Below are experts of layer 4 (counted from 0) of a mixture-of-experts language model. Rows are named down (a neuron's output weights, with its number) and show model dimensions 0-79. Each number is 200 + 20 x the weight over its row's rms, rounded and kept within 0 to 999.
Before each expert's rows: "raises" lists some tokens whose logits its average output raises strongly, later layers aside. This comes from a sample of Wikipedia text that the model never trained on.

# expert 145
raises: "\n", "\n\n", "e.", "es.", "ateg"
down0,208,199,224,208,208,217,176,178,199,218,207,197,227,203,212,187,184,140,205,214,200,207,164,204,214,240,171,213,173,206,170,202,181,232,200,197,220,173,229,227,184,198,199,175,192,194,181,226,223,195,207,204,195,185,160,212,176,219,204,176,244,182,231,170,209,205,226,181,198,189,209,229,183,214,198,205,232,204,172,189
down1,194,193,206,177,219,166,208,207,205,201,195,200,192,244,176,184,186,217,222,221,203,197,192,200,229,180,215,191,205,157,204,239,163,169,190,212,224,194,202,159,184,245,210,197,198,207,195,190,224,185,177,186,167,186,195,224,199,174,226,227,188,202,197,167,176,207,185,185,208,188,192,223,194,178,207,188,191,227,204,189

# expert 45
raises: "\n", "in", "s", ","
down2,196,183,200,196,207,197,211,152,230,192,169,214,210,192,212,219,168,221,176,240,195,156,180,205,187,196,190,180,203,221,220,196,194,193,174,208,191,197,226,172,205,182,187,198,213,210,208,184,208,207,189,186,218,202,198,218,200,188,163,187,230,189,186,196,252,211,190,188,217,182,181,169,193,211,193,201,186,183,198,200
down3,201,201,224,206,222,223,183,208,216,210,178,189,181,220,197,207,193,233,164,170,209,187,208,196,192,200,207,180,198,178,203,219,190,225,177,189,238,199,205,172,209,222,192,202,174,180,216,204,203,203,206,205,238,206,216,229,163,198,189,191,215,169,214,189,176,234,153,165,194,228,220,197,229,205,211,230,195,184,227,205

# expert 34
raises: "ter", "ert", "oice"
down2,201,164,202,216,164,209,202,212,204,216,210,194,218,185,208,190,207,223,192,171,219,209,222,217,196,207,201,199,175,196,194,190,215,192,202,210,213,212,205,203,186,167,213,198,186,175,193,166,203,266,224,183,186,189,176,187,173,209,209,185,232,198,230,207,201,185,193,207,203,215,240,233,214,232,193,187,179,207,245,196
down3,188,236,191,225,179,195,206,200,181,204,208,187,191,228,204,258,216,218,217,214,199,197,233,198,217,221,212,173,203,191,182,203,197,211,240,195,191,196,194,229,201,243,221,202,237,176,215,229,219,168,219,195,209,219,180,184,223,215,217,209,185,213,197,200,232,162,169,156,191,195,180,211,172,189,203,201,187,215,207,237

# expert 1
raises: "areer", "arly", "rib", "|---|"
down0,185,231,215,215,242,212,192,236,200,213,200,226,180,178,205,183,188,200,181,201,213,192,163,211,174,214,176,210,208,169,213,207,164,186,210,165,197,218,190,190,204,211,222,194,177,214,188,221,183,206,202,176,212,203,210,183,196,213,196,223,195,206,175,232,193,193,236,239,215,240,203,188,194,228,204,208,153,213,211,216
down1,223,208,191,212,206,166,227,187,176,171,218,202,198,200,226,216,169,224,230,211,190,238,201,203,179,196,197,204,201,192,212,227,166,187,210,199,182,170,250,171,194,222,149,215,222,211,173,206,204,211,202,190,185,208,174,199,208,189,202,188,178,230,205,215,162,233,201,189,189,193,225,215,180,219,195,190,186,217,212,226

# expert 39
raises: "epar", "ection", "omet"
down0,214,194,223,204,170,210,198,238,189,187,224,183,151,186,204,200,199,219,180,212,196,204,180,182,194,220,231,226,221,199,203,221,222,201,192,192,233,191,233,218,227,189,207,197,175,236,214,210,155,212,200,171,213,174,226,203,170,158,189,210,156,188,209,173,175,208,222,202,190,202,159,214,211,198,165,201,238,214,203,192
down1,201,204,211,185,189,192,217,226,208,178,218,209,150,185,208,212,189,211,195,195,205,208,213,211,217,199,180,209,178,223,224,198,212,196,176,228,201,198,213,184,193,193,200,171,198,216,212,190,215,197,173,220,218,228,211,213,203,194,199,188,202,197,170,184,203,201,197,181,214,200,204,147,223,175,131,232,200,186,206,153

# expert 5
raises: "ider", "ired", "ide"
down2,222,200,223,187,220,193,196,219,214,194,204,198,176,193,194,271,215,192,214,179,187,223,148,193,205,190,228,199,211,184,213,222,188,189,196,186,161,208,207,197,202,247,218,229,197,187,206,168,182,193,198,240,240,171,208,209,205,199,191,220,204,200,185,176,196,180,216,206,253,198,191,191,176,200,191,171,189,195,201,184
down3,213,225,212,175,225,238,225,206,226,201,161,184,234,177,221,230,202,191,205,177,238,192,202,196,184,187,191,214,203,169,240,219,187,181,196,210,232,210,223,199,218,223,202,168,224,203,197,204,232,181,198,210,215,176,190,180,175,181,185,179,215,215,184,209,196,218,193,179,195,170,196,158,200,213,203,196,177,209,251,227

# expert 153
raises: "er and", "er,", "er", "er |"
down0,221,203,192,186,183,200,165,165,217,203,184,217,236,173,190,189,198,251,211,186,170,226,205,217,226,188,206,169,190,222,220,198,187,214,215,190,243,204,181,219,200,196,223,160,189,219,202,183,191,167,195,221,233,194,194,179,193,220,205,203,190,224,244,189,201,207,215,196,198,180,178,217,197,223,216,235,220,193,212,214
down1,197,237,203,197,212,194,204,169,209,241,222,212,189,205,199,213,212,224,212,153,210,236,185,233,195,226,217,203,176,189,198,182,224,216,225,226,185,172,219,174,188,231,181,200,196,207,206,229,216,210,181,199,202,211,196,195,223,210,214,204,167,202,238,196,220,219,159,186,196,183,201,198,186,176,160,192,203,226,151,217

# expert 64
raises: "amp", "an", "ending", "ott", "ent", "ack"
down0,213,194,209,203,202,197,201,229,203,181,200,222,191,223,189,207,217,254,208,192,184,191,182,213,209,195,204,201,195,198,209,194,225,208,191,198,196,192,179,202,179,200,218,239,185,222,196,223,192,193,188,161,220,187,187,212,191,151,203,200,203,208,193,230,192,175,161,165,216,220,190,210,185,198,184,186,224,210,214,180
down1,223,191,205,207,189,176,220,196,174,186,220,185,221,220,172,229,196,199,186,206,217,199,231,198,206,170,190,192,240,213,183,202,199,158,204,220,155,189,190,216,201,200,199,200,211,215,224,195,172,196,208,173,178,160,178,184,166,199,174,207,196,209,211,137,191,215,207,200,185,208,215,230,193,205,228,187,190,227,226,218

# expert 154
raises: "ing", "ing and", "ing,", "ord", "ing.", "ing to"
down0,179,226,192,221,199,183,210,218,184,184,198,217,169,205,199,205,230,203,219,207,181,218,206,213,154,195,231,203,181,212,161,243,218,221,191,196,204,236,200,186,189,179,204,182,175,214,162,201,247,176,213,182,177,246,203,214,219,168,216,191,160,188,228,185,181,217,180,198,187,190,237,219,203,158,207,204,171,197,211,173
down1,262,216,201,179,217,217,232,184,236,213,229,207,191,204,213,199,197,212,187,202,220,187,223,196,233,187,203,199,194,191,228,185,148,189,174,214,161,222,174,196,185,195,210,191,221,177,214,236,192,192,179,222,212,176,188,210,206,228,222,198,211,203,222,233,171,215,222,226,206,176,188,175,207,197,190,224,166,222,208,192

# expert 11
raises: "le", "ly", "er", "en"
down2,188,192,166,218,225,196,252,167,235,201,229,204,192,216,197,212,215,193,199,193,227,172,187,215,216,210,200,235,217,214,204,195,220,230,200,168,200,184,178,167,196,191,193,202,187,198,190,190,203,214,201,211,199,192,215,204,235,205,216,196,207,181,203,175,180,188,212,215,217,225,226,208,201,213,205,228,212,232,207,199
down3,223,213,219,219,246,171,229,242,233,209,176,220,201,162,184,232,223,236,210,226,229,221,205,197,228,233,212,226,217,226,199,173,221,177,172,208,239,206,223,213,227,213,176,182,224,198,205,202,185,174,180,238,212,213,186,204,197,215,186,198,214,162,245,207,208,215,226,192,203,183,223,203,219,212,233,187,196,170,220,223

# expert 158
raises: "anc", "ough", "ances", "Q", "am"
down0,185,171,240,206,202,233,200,204,220,227,182,190,224,216,211,175,224,201,210,161,211,196,235,201,209,188,200,171,195,186,196,199,224,206,188,250,207,183,186,205,207,164,182,170,223,189,186,210,205,184,161,185,192,191,195,220,207,180,219,181,182,227,234,190,202,195,171,209,180,226,184,218,194,241,245,199,198,184,215,203
down1,213,219,233,182,124,192,210,201,191,185,192,218,225,195,190,165,161,188,192,208,222,188,193,219,213,185,203,187,212,212,185,196,207,163,165,176,202,220,190,184,175,228,157,217,211,181,191,227,215,181,225,197,222,188,170,207,197,220,203,210,191,189,225,260,205,198,178,179,230,237,196,215,210,227,191,177,200,222,180,199

# expert 108
raises: "imes", " include", "anguage"
down0,224,204,195,182,220,198,212,178,217,194,183,146,238,168,207,204,206,170,186,218,209,184,207,178,214,203,239,227,215,158,186,193,205,163,218,185,209,186,200,223,177,214,206,225,190,207,208,233,240,218,213,165,195,192,215,185,225,219,198,196,164,218,159,209,169,219,199,176,186,209,197,193,221,222,201,204,225,213,148,224
down1,179,207,229,176,224,197,171,178,200,225,207,203,210,170,208,226,178,202,204,226,196,186,179,205,184,199,184,197,213,223,187,164,198,212,228,232,227,202,194,176,203,215,168,193,203,230,167,193,235,184,205,250,191,191,199,165,186,235,209,168,212,216,185,213,250,244,215,173,222,202,204,205,229,196,206,194,184,222,175,201

# expert 147
raises: "ard", "ous", "ess", "oun", "ie", "ult"
down0,206,202,250,176,192,165,184,192,210,208,178,207,176,217,199,222,193,231,180,212,191,192,199,245,213,158,182,203,204,164,186,159,218,200,173,217,226,202,213,202,181,199,245,192,193,218,201,202,210,210,172,204,242,205,218,229,195,194,191,191,196,225,213,204,198,191,194,211,176,181,185,198,173,226,224,175,211,202,226,202
down1,208,234,195,217,223,212,225,205,241,216,196,197,226,214,220,177,164,194,207,226,227,187,164,192,219,211,210,192,212,172,191,193,181,201,212,241,223,196,186,185,215,184,215,219,180,217,187,199,183,172,206,207,199,218,196,201,218,167,207,185,237,188,207,225,196,199,209,245,187,218,216,159,209,201,183,220,205,189,202,205